config.yaml
n_layer: 9
d_model: 192
n_experts: 64
experts_per_token: 6
d_expert: 48
d_shared_expert: 0
activation: "gelu"
moe_layers: [0, 1, 2, 3, 4, 5, 6, 7, 8]
router_score: "softmax"
normalize_top_k: false
routed_scale: 1.0
balance_loss: 0.0127
balance_bias: false
router_z_loss: 0.001
router_bias: true
init_std_router: 0.0329
lr_router: 0.000532
n_head: 3
n_kv_head: 3
head_dim: 64
vocab_size: 16384
norm: "layernorm"
norm_place: "pre"
norm_eps: 1e-05
positions: "rope"
rope_base: 4480.0
rope_fraction: 0.25
qk_norm: false
attn_scale: 0.125
tie_embeddings: false
parallel_block: true
extras: ["capped logits"]
init: "trunc"
init_std_qkv: 0.0464
init_std_o: 0.0
init_std_up: 0.0464
init_std_down: 0.0
init_mimetic: 0.5
optimizer: "soap_variant"
lr: 0.00513
beta1: 0.95
beta2: 0.99
weight_decay: 0.036
lr_head: 0.0119
warmup_steps: 200
schedule: "cos"
final_lr_fraction: 0.03
batch_tokens: 65536
seq_len: 512
doc_mask: true
train_tokens: 582500000
steps: 8889
dataset: "wikipedia_en"
Below are experts of layer 4 (counted from 0) of a mixture-of-experts language model. Rows are named router (the router's row for the expert) and show model dimensions 0-191. Each number is 128 + 24 x the weight over its row's rms, rounded and kept within 0 to 255.
Before each expert's rows: "gets" lists some tokens that make up at least twice as much of what it gets as of all text. This comes from a sample of Wikipedia text that the model never trained on. Tokens count by the router's weight.

# expert 44
gets: " in", " was", " is", " by", " (", ","
router [169 128 115 110 124 135 132 130 118 142 122 102 117 130  98 132 143 119 134 142 171 141  61 153 112  93 133 147 138  99 123 139 146 141 157 110 115 120  99 159 164 119 125 139  90 116 146 133 105 103 132 154 141 169 103 165 142 147 155 136 106 118 117 129 106 124 107 146 128  89 152 148 120 120 156  59 109  80 150 134 134 120 128 126 124 128  82 115 114 149 123 153 153 174 156  95 113 127  95 193 155 121 121 131 106 118 108 155 139 104 120 136  95 133 162 136 145 140 117  86 142 152  89 156 136 180 157 149 143 169 102 108 142 160 132 126 123 140 136 139 137 156 194 103 136  99 117 116 115 136  99 131 125 169 174 129 131 117 100 129 108 142  96 186 157 132 128 161 141 112 114  97 126  85 128 114 152 129 121 121  79 118 120 137 111 195  94 100 133  97 147 117]

# expert 5
gets: " by", " with", " for", " of", "ed", " to"
router [149 146 109 121 142 138 154 144 111 137 102 146 131 158 117 111 113 119 100 194 138 101 133 123 151 127 145 131 145 109 133 130 100 132 139  79 111 139 114  85 136 153 122 130 128 116 147 114 134 112 101  86 109 121 106 140 160 114 128 153 174 129 105 104  78  73 157 146 176 113 142 152 160 128 132  86 123 130 134 134 122  78 130 141 105 113 133  63 100 115 142 147 158 131 149 104 122 131 148 159 149 142 120 116 120 146 135 179 125 120  97 128 106 174 122 149 142 140 126  89  97 141 118 130 153 141 141 133 200  97 169 113 137 199 136 126 159 122 183 125 133 152 135 130 107 124 110 136 125 128 150 117 138 119 123 132 106 141  86 134  58 140  91 159 135 110 113 121 135 110 122  81 100 111 142 117 154 179 109 138 107  92 161 114 113 175 111 114 123 134 138 139]

# expert 22
gets: " of", " in", " United", " North", " South", " New"
router [138 139 145  88 128 117 106 128 100 146 109  99 130 153 143 122 149 140 129 105 146 132 116 132 113 127 121 140 148 111 114 122 141 116 143  58 115 115 100 130  98 161 108 139 128 116 133  86 128 130 136 156 100 131 123  73 159 109  67 109 170 134 127  96 101 136  76 121 134 131 157 116 128 104 149 150  98 117 142 142 147 140  98 146 116 126 151 112 156 153  64 132 126  99 149 134 113 126 127 114 182 138 109 129 114 182 138 129 151 170 121 170 131 134 164 110 125 153 137 105  99 113 114 121 142 206 158 128 143  70 134 123 169 154 153 127 210 115 168 139 153 102 131 138 134  96 131 168  55 118 103 112 105 100 148 129 142 142 142  94 128 162 128 149 107 119 117 134 126 121 119  85 112 110 131 101 150 130 132 117 156 125 144 112 120 143 146 130 127 116 131  97]

# expert 0
gets: " the", "-", "'s", " a", " his", " The"
router [118 138  78 106 138 128 112 136 104 146  92 134 114 141 142 117 142 101 122 119 148 129 190 102 146 106 163 109 136 116 134  91 189 121 119  70  83 143 140  62 168 158 153 156 113 105 122  87 151 113 126 119 116 203 152 125 183 132 168  99 124 156 120 125 123 115 133 144 143 108 140  94 120  64 183 152  74 139 144 121 204 135  89 138 131 167 124 133 123 129  85 135 140 136 126 154 117 114 146 146 124 115 125 127 123 145 147 151 142 119 131 131 105 138 143 161 154 142 136 135 142 160 131 116 142 177 127 138 123 129 107 134 127 102 153 137 143  72 100 136 147 120 115  88 130 120 154 113 109 148 136 126 130  88 119 133 162 135 130  96 123 114  93 142 144 122 115 132 117 131  95 130  92 135 112 126 108 146 127 140 136 106 153 128 127 151 117  98 132  75 140 120]

# expert 58
gets: ".\n\n", "\n\n", "\n", "|", " |\n", " \""
router [165 129 104 102 117 119 128 171 141 135 118  74 126 122 124 107 141  93 133 136 139 136 159 155 136 124 130 123 109 148 138 107 166 134 137 161 124 135 136  92 118 119 118 139  84 132 134  71 120 125 133 148 131 167 180 124 147 113 134 157 117 124 116  91 108 119 154 168 132 128 137 130 144 117 113 113  95 116 148 135 128  71 114 123 121 106 169 186  93 135 144 147 135 114 142 117  56 128 132 184 100 172 119 128 113 138 147 167 137 129 120 149 116 133 119 137 134 136 131 148 116 132 104 109 115 109 150 132 154 132  70 119  93 176 143 129 134 132 110 142 117 130 150 128 127 130 122 105  59 130 116 198 119 120 141 146 131 153 123 110  92 170  64 103 111 149 146 140 107 109 113 136  85 131 148 111 136 126 121 117 110 105 158 184  96 120  66 104 106  98 147 122]

# expert 7
gets: "20", "19", " season", " University", " career", " League"
router [113 126 154 129 135 108 123 115 126 161 101 148 145 130 136 126 159 142  92 149 116 101  74 118 129  97  92 141 120 105 126  80 130  94 137 118 127 155 125  98 126 164 122 117  88 123 144 130 142 128 116  77 142 142 127 158 151  85 116 138 110 144  97 142 141 135 114 133 113 114 117 107 124 135 136 142  81 170  94 144 157 137  69 171 116 126  91 122 142 137 145 116 130 133 119  93 130 125 161 100  82 141 114  89 112 148 171 136 129 139  84 122 147 128 144 152 114 128 166 130 112 134 129 134 177 164 138 105 126 103 115 155 139 137 146 154 151 134 156 164 139 120 136 118 179 127 102 195  60 141  94 129 125 138 108 131 119 131 153 107  82 167 128 164  70 145 115 165 168 145 111 112  97 114 152 140 153 137 129 159 157 109 115 100  84 140 127 112  84 130 147 138]

# expert 31
gets: " was", " is", " had", " made", "ed", " used"
router [155 144  76 118 159 158 118 157 107 132 134 102 136 144 120 135 145  94  76 205 130 107  92  95 113 110 139 119 147 105 123 139  91 131 135 166 113 153 130 127 147 115 128 130 141 129 154 121 118 117  92  96 133 140 152 154 153 118 159 150 137 143 101 113  92 111 181 148 171 113 196 115 149 125 122  77 120  77 114 135 143  73 137 150  82 130 147 121 100 152 136 152 146 131 152  94 155  98 141 121 135 125 124 120 109 128 111 174 142 133  96 118 139 171 118 152 137 134 174 117 120 133 136 151 143 134 147 110 186 100 134 116 137 145 133 126 108 140 165 164 125 193 142 148 120 126 111 103 144 130 122 142 120 137 115 115 134 104  87 132  83 111 102 113 135 125 112 145 155 136 109 120 125 128 130 113 128 148 128 168  71  93 162  98 137 175 111 123 128 105 130 108]

# expert 11
gets: "|", " won", " played", " Cup", " win", " round"
router [ 93 120 105 119 153 117 133 123 135 151 102 104 134 143 122 139 140 111 120 136 152  72 156  72 146 119  95 147 108 142 123 133 140 140 132 129 120 157 117  75 155 143 152 134 137 136 120 113 123 135 135  81 131 155 132 160 125 104  85 142 145 119  90 103 110 113 144 125 169 130 123 108 128 100 152 134  83 136 117 138 127  93  96 158 118 180 151 121 127 129 138 145 140 117 121 109 129 102 142 120 116 148 110 104 112 146 165 138 144 149 100 145 103 140 143 156 152 141 131 158 106 121 132 121 134 150 147 119 182  99 157 133 153 166 157 112 157 148 154 142 160 167 130 138 149  91  92 135  77 143  95 144 120 148 136 120 127 156 130 136  83 223  86 130  71 139 138 113 133 146 108 141 102 116 160 110 134 210 118 110 122  88 184 141 118 142 138 117 107 129 128 116]

# expert 43
gets: " W", " L", " R", " D", "R", " M"
router [174 183 143  96 121 137  68 165 124 141 109 142 123 154 139 109 132 138 131 147 108  72 128 154 118 119 107 138 102 133 120 114 165 111 159 119  76 125 121 119 111 178  72 144  91 132 123 135 110 102 118 134 137 140 132 163 132 115 124 150  97 135 127 120  51  57 127 140 123 114 126  87 153 140 135 133 119 118 171 137 122 133 140 133 134 115 132 115  94 156 106 152 124 154 128  90 119  94  92 135  91 169 113 132 122 123 139 129 149 146 117 157 151 148 126 121 155 129 141 160 129 129 128 126 128 107 181 147 152 113 139  94 115 115 118 123 159 147 101 164 173 130 113 130 161  75  91 102 113 154 124 196 155 108 102 154 158 115 149  97 116 146 135 145 145 135 135 163 131 127 130 138  98  90 145 108 177 152 142 117 155 107 148 135 112 117 131 111 103 127 112 100]

# expert 56
gets: "s", "es", "os", "as", "o", "is"
router [117 183 152 120 140 166 128 146 106 132 137 147 143 133  96  91 125 136 108 163 119 123 113 105  91 109 150 124 127 120  74 126 129 101 157 132 104  95 153 103 125 161  99 138 119 114 119 121 130 124 117 135 104  86 136  87 109 127 142 147 181 127 101 161  96 141 117 144 125 110 165  72 165  96 108 100 141 139 172 131 114 160 142 141 142 156 110 116 143 149  81 114 151 117 128 191 104 114 104 138  93 144 140 107 115 159 135 140 146 129 147 119 178 142 178 166 158 125 134 126 166 141 138 124 103 117 142 129 109 167 126 106 163 103 143 169 122 114 109 128 126 117 112 120 144 128 136 168 142 152 111 124  76 136 129 129 124 143  92 132 183 166 131 118 140 157  59 153 144 154 124  87 126 103 145 123 115 107  86 164 131 138  68 135 123 110 118 130 101 113 124 112]

# expert 1
gets: "1", "0", "20", "2", "3", "4"
router [118 133 127 100 154 110  88 141 109 153 129 101 136 138 146 108 145 118 126 172 112 113 145 173 139 110 159 117 120 136  91 116 134 105 152 129 117 130 111 153 140 123  96 120 113 106 158 147 117 132 105 160 118 169 176 130 143 124  98 150 106 117 127  95 136  97 141 134 107 124 102 112 147 136 170 129  86 178 146 131 139 179 164 136 135  95 105 178  91 161  91 136 139 126 117 152 124 105  90 173 135 128 121 108  76 146 144 127 138 183 124 141 164 134 118 147 141 142 139 145 164 110 147 116 117  99 151 115 119 157 137  97 149 125 147 159 120 105 115 138 130 142 138  94 141 142  80 168 153 141 142 154 128  96 178 164 128 105 152  77 152 104 155 138 164 166 103 172 120 135 108 131  86 117 135 136 148 145 103 148 128 127 138 150  51 119  88 102 103 127 134 146]

# expert 4
gets: " B", " K", " G", " H", " V", " S"
router [105 148 141 114 151 124  95 138  94 137  90 133 142 145 174  99 160  94 142 127 106  92 141 142 101 102  96 125  96 144  84 101 163 145 147  95 130 138 126 138 165 154  85 118  87 127 151 133 102 101 116 150  99 153 132 160 121  88 143 134 101 152 113  87 143 120 113 119 109 131 153 126 128 128 126 157  75 157 141 145 114 116  98 153 122 126 101  67 131 156  91 147 125 125 145 133 122 106 107 127 140 150 110 111 104 153 208 113 125 138  99 120 157 137 135 136 173 112 156 148 133 134 128 113 129 131 137 137 147 135 125 105 111 115 124 163 142 121 118 137 136 111 155 148 135 122 108 209 136 136 122 153 113 138 107 185 156 135 169 100 162 177 151 125  77 157 115 145 158 138 126 131 137  67 118 120 119 156 109 107 102 138 155 144  91 139 139  85 121 125 133 123]

# expert 9
gets: ".\n\n", ".", "-", "|", "==", "==\n"
router [163 131 104 133 110 132 118 122 128 147 116  95 152 119  82 103 138 117 125 134 135 117 136 116 113 117 128 143 117 126 144  91 150  92 135  94 134 103 148  75 131 119 125 131  64 141 118  92 121 114 112 168 141 162 138 102 138 119 156 135 125 143 108 139 134 130 144 177 163 138 208 142 122 114 144  98  62 111 123 133 113 129 113 118 110 110 162 171 113 129 158 130 206  70 126 140  94 114  91 181  82 134 107 137 117 113 143 140 139 156 119 128 142 132 115 126 116 137 128 110 147 139 138 133 107 182 122 123 182 158  81 135 126 109 128 125 134 129 140 137 149 112 159 176 140 112 149 121  96 131 130 157 135 183 155 136 142 102  90 117 122 129  89 165 156 157 121 144 120 127 127 145 102 152 143 112 124 139  99 129  99 102 165 163 112 140  82 126 113 114 138 113]

# expert 51
gets: " |", " in", ":", " of", " the", ","
router [171 119  88 114 140 130 102 137 133 146 120 109 130 139 133 122 172 131 113 133 162 123 133 144 109  64 124 122  85  88 138 138 147 141 175 128 136 137 118 145 165 130 137 146  90 111 181 102 118 122 132 200 133 176 132 177 142 146 122 136  87 121 115 137 112 113 134 143 109 107 132 153 151  54 149 109 133  97 141 119 100 145 119 147 118 104 132 135  97 137 119 122 153 133 128 116  96 129 111 136 154 130 121 120 126 151 131 119 150 138 116 123  99 116 152 125 108 159 118 197 153 129 111 132 126 170 158 128 127 137 129 116 110 200 146 116 152 154 130 111 136 156 154 113 133  60 118 119 143 157  83 156 116 180 163 144 141 122 141 114 111  94 111 123 122 117 116 158 118  98 125 127 122  90 148 109 152 116 101 138  99 125 120 198 113 175  95 132 121 108 146 127]

# expert 47
gets: " |", ",", ":", ";", " –", "),"
router [165 131 135 128 123 133 123 124  80 144 112 130 136 153  98 119 150 140 146 149 126 117 128 142 107 103 125 134 103  46 112 128 152 119 148  68 122  86 129 112 150 195 127 166  75 132 129 128  78  91 101 147 131 172 136 144 130 133 146 127 164 132 119 122  83 104 129 148  98  91 146 142 145  79 139  99 131  72 115 128 142 107 133 132 105 141 160 114 132 136 131 134 137 138 135 127  90 125 132 143 152 121 134 132 138 134 117 132 145 171 120 130 102 143 142 132 119 146 119 107 146 145  98 173 154 175 153 133 130 161 109 111  76 140 146 136 140 133 150 128 138 122 152 170 117 113 172 163 117 145 142 118 111 165 131 119 133 185 114 127  90 149 131 175 110 116 129 148 107 134 120 113  91  94 165 128 126 107 119 107 162 110 109 171 113 181  96 133 122  68 130 136]

# expert 33
gets: " a", " the", " an", " The", " one", " first"
router [ 96  96 102 110 142 137 157 151 106 153 128 102 139 115 145 123 167  95 101 113  98 138 107 112 108 133 121 145 120 145 115 123 173 141 130  96 129 108 151 122 144 101 127 134 118 108 169 135 106 133  94 150 113 175 121 123 171 120 158  92 111 140 129  96 148 134 133 147 133 115 131  73 159 116 159 110 134 140 126 109 134 111 141 154 131 152 179 127 134 135 143 165 151 144 137 111 154 122 136 153 161 112 116  99 100 161 124 149 153 151 109 123 116 154 119 169 143 144 124 140 124 121  98 107 129 147 138 124 172 101 118  54 172 164 178 143 146  44  94 181 122 168 127 121 113 104 162 125  96 135 118 146 143 110 130 155 139 100 127 110 168  99 152 127 119 151 108 128 165 108 104 130 107  89 144 125  66 158 103 126 122  89 104 111 140 161 123 103 120 109 146 116]

# expert 62
gets: " the", " of", " that", " to", " his", " by"
router [149 114  96 106 126 141 143 113 120 147 103 109 118 136 112 128 152 118 105 144 137 140 149 132 148 114 141 138 143 129 130 109 131 140 152  59  98  92 137 135 157 128 151 149 105 109 158 107 121 103 105 128 119 141 120 144 140 123 133 136 155 128 116  71  83  93 172 150 151 118 136 125 176 111 200 131 120 137 154 131 167 146 156 122 134 142 119  88 119 121 148 155 131 103 116  91 139 120  98 192 156 122 124 120 130 118 131 190 120 137 107 120 119 172 141 146 127 152 139  92 136 135 148 130 137 133 128 123 196 110 129 103 150 172 129 139 140 103 139 138 129 139 182 136 121  88 148 123 152 121 126 119 104  78 191 116 159 136 123 125 111 117 104 167 102 109 116 129 145  89 107 105 120 131 118  69 131 185 117 155 142 102 138 116 139 187 123 121 125  72 154 124]

# expert 50
gets: "an", "th", "h", "ur", " first", "est"
router [ 71 147 143 143 170 156 165 149 101 127 148 138 148 149  75  94 102 132 105 127 114 122 184  95 134 120 143 138  97 148 108 111 149 140 144 118 109 144 167 117 122 125 151 161 131 149 132 121 132 116 122  90  93 136 110  98 135 107 108 112 102 138 130 137 123 117 133 134 141 108 133 137 153  99 126 145 119 178 140 140 133 105  87 177  89 168 119  96 121 134 115 127 142 148 141 137 160 106 134 108 105 132 106  69 117 172  99 126 156 132 103 140  96 113 120 147 151 131 137 112 110 129 126 136 176 136 113  98 152  82 152 134 153 121 167 151 170  80 170 173 120 163 118 141 134  59 117 155 138 151 105 113  98 111 126 164 146 114 153  94 163 182 137 117  77 154 140 148 100 138 104 109 139 102 127 142 119 136 123 147 152 102 136 128 119 134 124  99  91 147 155 142]

# expert 42
gets: "\n", " |\n", ")\n", "|", "\n\n", "=="
router [108 134 119 114 133 121 106 124 159 134 128  77 154 122 135 127 167 112 113 133 151 147 141 113 143  99 113 112 119 122 113 148 129 109 138 173 107 101 127  80 106 107 127 141 112 134 182 110  95 136 129 142 142 106 163 110 165 101 105 150 144 109  99  90 131  97 172 149 133 135 156 120 172 138 129 118 129  99 123 139 123  87  96 116 143 182 155 173 127 139 117 120 157  92 137 142 114 121 147 130 143 169 123 111 110 120 131 129 142 137 127 128 187 141 119 143 108 116 161 148 144 136  66 139 100 135 145 132 169 154  86 116 102 183 113 107 118 135 121 173 127 162 141 139 129 127 140 116 103 130  98 171 109 140 170 118 169 155 129 107 119 170  73 111  84 207 146 154 141 114 126 112 100 120 144 165 143 125 129 134  89 124 143 126 108 116 108 101 126  86 134  97]

# expert 45
gets: ",", ")", " and", "),", "\"", ";"
router [168 132 100 106 109 128 146 125 124 139 122 119 145 143  91 126 164 139 131 176 112 137 157 126 129 108 130 127  97  83 116 116 144 115 173 121 143 124 108 103 154 127  49 153  86  92 136 143 147 107  97  98 131 123 116 125 176 126 128 159 179 136 118 143 101 122 109 137 125  81 146 144 164  70 135  94 121 120 134 128 140 116 110 131  88 153 119  97 142 118 125 124 139 116 146 144  77  95 138 166 152 121 129 125 119 128 154 116 132 123 115 170 114 123 154 136 137 159 127 131 121 154 120 105 147 187 202 142 127 144 116 118  76 159 139 132 141 117 123 156 145 106 153 116 140 129 185 152  57 134 139 115  97 151 150 127 102 178  98 130  97 127 126 125 157 141 103 127 118 125 123 116 128  93 171 140 135 115 138 134 136 112 107 181 100 160  90 135 138 121 142 141]

# expert 21
gets: " ", " (", " \"", "–", " $", "("
router [136 113 165 139 122 107 136 123 135 163 120 129 134 132 146 107 135  99 118 146 131 152 153 173 147 109  88 147 116  83 118  78 134 126 119  74 114 116  70 135 108 116 124 132  61 145 132 137 117 107 112 127 141 167 177 158 135  99  91 168 151 159 115 142 130 107 121 147 113 105 123 122 129 142 125  99 127 131 151 152 164  73 137 124 140 113 106 116 111 139  89 166 138 114 157 148 112  99 152 141 109 145 121 127 116 131 134 157 133 115 103 114 138 131 136 113 127 142 129 113 155 147  90 122 142 146 181 106 108 117 109 164 138 124 135 120 132 145 102 156 167 123 158 109 135 124 114 125  89 132 133 183 114 117 168 138 155 135 137 107 165 109  71 181 150 136 133 149 180 128 135 117  88  96 169 143 145 138 124 132 100 133  95 166  88 169  82 118 102  72 141 131]

# expert 14
gets: " |", "-", ";", " /", ".", " |\n"
router [131 110 106 112 131 115 134 136 134 151 122 143 143 159 123 109 142 137 128 114 176 134 169 120 158  76 152 138 116 100 107 125 131 110 143 121 108 144 118 103 146 135 131 151  81 137 138 103 135 112 105 132 152 156 127 137 143 121 121 128 143 154 125  96 102 114 192 169 115 112 174 134  90  87 171 143 118 115 143 165 155  61 135 137 117 190 125  96 102 118  81 128 133 106 137 155  86  95 148 124 112 147 142 105 105 131 137 134 126 168  93 136 142 147 139 154 128 125 128 135  95 155  94 151 176 163 183 117  95 176 111 150 144 115 128 134 131 125 125 118 165 147 129  82 130  83 157 124 120 176  94 125 133 137 159 115 131 123 136 132 117 160 115 118 132 121 114 133 112  97 126 122  95 131 135 150 115 128 125 121 118 126 106 205 135 170 104  95 134  66 149 125]

# expert 23
gets: ".", ").", ".\n\n", "\".", ":", "-"
router [140 131  84 126 115 120 105 151  91 161 118 128 122 138 114 103 157 144 134 152  97 131 182 169 122 132 150 154 112 130 125 135 117 112 129 146 147  67  83  94 143 123 106 148  80 103 106 107 114 107 108 110 125 166 150 144 127 111 159 119 139 146 120  91 112 126 176 155 120 110 180 142 133 120 140 119  76  99 125 149 175  64 124 118 110 101 128 115 119 143 134 137 175  77 155 134 108 135 122 209  91 117 121 123 128 121 122 130 130 148 124 160 130 161 155 117 133 137 140 101 108 154 121 108 113 149 124 133 117 147  91 151  95 107 155 146 139 142 142 134 152 112 140 157 125 125 179 125  78 119 128 135 117 178 123 126 147 144 155 112 107 120 131 160  83 124 117 131 127 134 119 122 122 134 162 126 123  92 111 126 100 132 125 123 116 160  82 123 121  58 175 147]

# expert 18
gets: "a", ".", "us", "o", "ie", "ia"
router [129 161 127 123 131 150 126 158  85 132 111 138 131 143 144 122 125 143 118 123 100 101 116 117 106 125 151 174 111 132 122 114 180 108 124 149  88  79 113 128 108 159 123 139 141 125 109 121  81 107 106 123  87 107 125 105 130 127 152 129 112 113 124 170 117 106 121 132 133 118 144  96 118  80 119 123  98 112 172 114 129 135 151 159 101 121 127 137 118 138  89 140 158 150 149 120 123 139 161 131 137 131 140 125 108 143 154 114 127 152 116 154 152 150 218 128 149 132 150 139 124 149 119 174 150 159 105 109 113 103  71 140 129 111 137 170 176 120 178 100 165 108 125 148 156 111  99 135  92 145 115 125 122 146 111 147 117 188 129 113 156 105 130 135  63 112 103 131 163 145 104 128 111  97 155 125  98 131 107 189 138 131 118 123 138 143 126 111 127 115 153  42]

# expert 54
gets: " a", " ", " he", " A", " (", " He"
router [125 120 141  93 144 139 103 158 103 132 103 132 140 139 112 137 139  78 139 116 141 138 158 147 117 107 115 139 140  67 106 104 135 133 134 117 132 136 108 142 188 124  98 126 107 121 147 114  89 122 104 101 126 171 130 150 146 126 148 136 154 177 109  78 149 126 113 143 103 118 129  81 131 112 136 118 128 129 129 129 178 120 168 130 159 131  98 143  94 131 109 174 150 124 143 147 134 107 109 128 164 120 117 106 115 157 131 133 128 118 122 124 152 133 115 150 201 141 119 120 165 153  89 170 129 114 179 127 100 137 151 102 145 150 147 139 146  71  93 138 146 134 131 123 133 121 167 119 129 140 131 152 121 143 142 150 181 107 128 110 176 140 117 108 182 132 118 135 100 145  91 135 113  88 157 145 142 207 134 100  76 136  84 166 134 129 107 112  98 108 123 124]

# expert 41
gets: " in", ".\n\n", ".", ",", " In", "In"
router [160 135 102 121 110 130 120 110 123 144  95  93 140 129 112 118 156 105 123 133 158 147 147 140  92 127 106 130 119 126 128 105 111 101 149  96 131  80 127  94 149 126 111 137  84 131 121 101 124 120 117 179 129 130 133  79 149 120 125 167 133 133 116 134 123 139 152 135 153 128 201 141 137 101 124  77  75 121 124 141 127 121 126 109 127 131 166 194 142 144 152 134 167  76 134 167  65 106  76 164 106 129 102 134 131 117 143 126 150 139 124 123 133 135 119 127 135 131 136 127 117 124 123 141 128 191 119 121 169 147  80 129 142 121 121 123 136 128 138 134 143  93 166 148 163 118 152 128 139 120 127 157 135 177 179 129 150 108  72 131 115 134  64 150 152 156 130 147 136 139 113 128 104 142 161 114 124 123 113 102  64 115 140 164 101 140  83 107 119  95 144 113]

# expert 34
gets: " to", " in", " of", " on", " for", " at"
router [158 145 121 100 121 119  95 126  91 128 103 117 135 142 153 124 152 127 101 146 182 129  93 122 144 105 124 108 116 123 134 135  75 137 136  75 121 137  63 114 123 108 130 160 112  95 122 114 128 119 113 133 118 160 104 133 187 123  95 130 105 122 123 131 127 134 139 120 122 117 166 129 124 133 171 117 104 115 131 135 145 131 155 127  86 106 127 114 125 128  74 137 142 123 152 167  62 111  90 176 175 136 101 127 121 127 121 199 134 142 105 142 144 147 142 153 137 143 152 135  98 153 132 155 159 195 147 143 131 127 146 125 130 131 141 151 158 131 150 127 142 118 162  96 130 105 159 120 134 127 119  98 119 137 161 131 119 112  90 124 109 144 103 122 147 121 128 146 127  56 121 131  99 122 143  98 106 162 127 113  86 122 145 101 124 192 115 136 132  60 136  92]

# expert 30
gets: " of", " to", " is", " not", " with", " be"
router [124 125 126  99 135 146 124 129 106 125 138 133 118 133 124 111 152 111  98 159 183 106  99 130 145 120 117 126 140 122 111 142 102 114 157 127 100  94 126 137 140 112 123 156 114 100 165 100 129 134 136 124 124 161 114  81 168 126 109 138 142 125 131 167  94 109 133 136 163 123 179 135 210 152 182 142 129 112 138 130 118  92 141 135  94 109  90 174 107 118 119 124 168 113 153 122 115  97 105 144 163 125 137 131 112 124 105 189 155 123  97 147 168 156 147 133 141 132 138 102 121 136 123 139 122 152 145 104 157 147 142 102 127 150 151 136 131 111 184 169 105 151 170 133 151 101 125 119 123 135 137 127 118 134 170 106 107 168  97 109 112 109  88 107 133 139  98 133 131  85 113 106 132 125 118 119 122 169 122 131  64  99 118 103 123 195 123 132 126  56 128  98]

# expert 13
gets: " also", " was", " later", " years", " time", " then"
router [116 139 120  80 119 145 158 142 116 138 117 158 154 139 149 127 161 128 105 159 157 115  75  93  96 121  81 162 125 143 131 138  55 102 166 144 130 115 128  75 155  96  94 122 101 123 168 121 160 104 127  83 134 129 110  80 154  96 165 132 139 141 133  96 108  66 125 147 137 124 187 123 179 104 133 114 140 166 145 134 138 121 176 134  88 147 104 149 126 135 146 128 146  55 138 105 143 128 135 124 140 142 106 104 114 121 138 158 118 115  66 156 126 146 139 120 134 132 150  97 124 149  91 161 160 134 138 103 171 118 129 122 148 168 159 135 138 139 169 145 119 143 153 171 125 115 116 157 115 127  97 121 117 156 130 135  93 131 144 120 118 119  86 143 134 125 131 148 107 144 121  78 111 134 118 139 130 148 133 149 140 104 134 121 121 123 122 115 125 113 160 116]

# expert 17
gets: " ", "19", "18", "20", "17", "16"
router [115 106  96 125 172 131  88 147 114 141 138 115 121 120 156 125 148  99 127 145 134 133  88 169 138 136 131 189 119  95 103 108  97 112 122  99 141 128 120 108 107 121 103 136  90 104 145  87 120 116 139 135  86 156 210 154 129 110 132 126 112 179 120  98 137 103 123 132 129 128  96 115 104 126 137 118 129 157 129 151 163 124 181 148 107 108 124 119  97 175  69 166 110 144 126 148 100 128  92 132 166 135 116 105  95 117 136 120 162 179 139 111 161 123 132 142 124 144 166 121 183 128 101 132 127 102 128 129 127 133 101 101 146 164 146 130 109  79 121 168 127 109 131 126 171 139 140  98 130 127 102 145 106 122 152 157 151  78 130 129 167 121 146 167 150 144 116 160 175 144 116 134 123 103 145 139 111 116 124 115 124 101  95 178 101 139 112 118  94 127 147 134]

# expert 39
gets: "k", "w", "l", "h", "g", "b"
router [100 172 132 147 163 174  96 132 128 133 132 160 146 159  99  78 134 130 104 127 127 123 132 104 125 101 152 160 136 116  75 109 116 109 124 135 122 151 117 128 158 154 117 160 118 112 108 135 110 106 121 166  69 109 127  59 116 117 116 171  92 137 139 129 132 134 103 142 214 128 113 120 142 106 138 128 142 121 170 153 123 113 124 137 141 128 106  77 136 128  79 121 133 136 139 118 107  93 113 155 164 157 134 106 140 144 121 124 145 114 106 128 143 118 108 157 146 111 156 104 147 132 105 172 140 130 120 114 120 130  99  97 108 114 137 174 133 104 125 122 149 151 147 132 150  98 151 167 136 141 133 175  77 139 144 158 161 172 163 118 155 166 153 193 141 116 116 136  74 139 111 131 138 117 144  71 113 126 114 143 171 128 125 125 119 110 115 119 121 140 147 144]

# expert 32
gets: " the", " The", " a", "The", "-", "|"
router [171 108 101 119 114 108  94 136 112 153  90  78 125 123 136 141 137  61 118 129 169 148 175 104 135 109 157 126 130 115 139 113 171 114 110 114  73 105 138 130 118 176 144 147 114 107 135 109 108 117 117 172 112 177 176 103 145 126 112 121 117 136 110  66  92 138 128 157 129 108 142  96 106 107 158 154  96 111 149 121 192 136 136 122 151 141 150 158 114 153 125 154 116 157 126 124 119 119 125 158 128 121 135 130 127 159 152 136 136 142 127 123 116 167 122 141 145 150 122  92 161 168 109 124 135 159 138 118 127 152  89 108 126 145 153 144 155  86  83 133 135 106 129 113 128 119 183 125 117 143 108 156 126 113 182 156 176 125 141 107 149 115 111 146 159 153 131 147 120 128  91 112  90 112 121 102  77 150 139 141 120 112 146 174 141 153 124 103 113  87 136 147]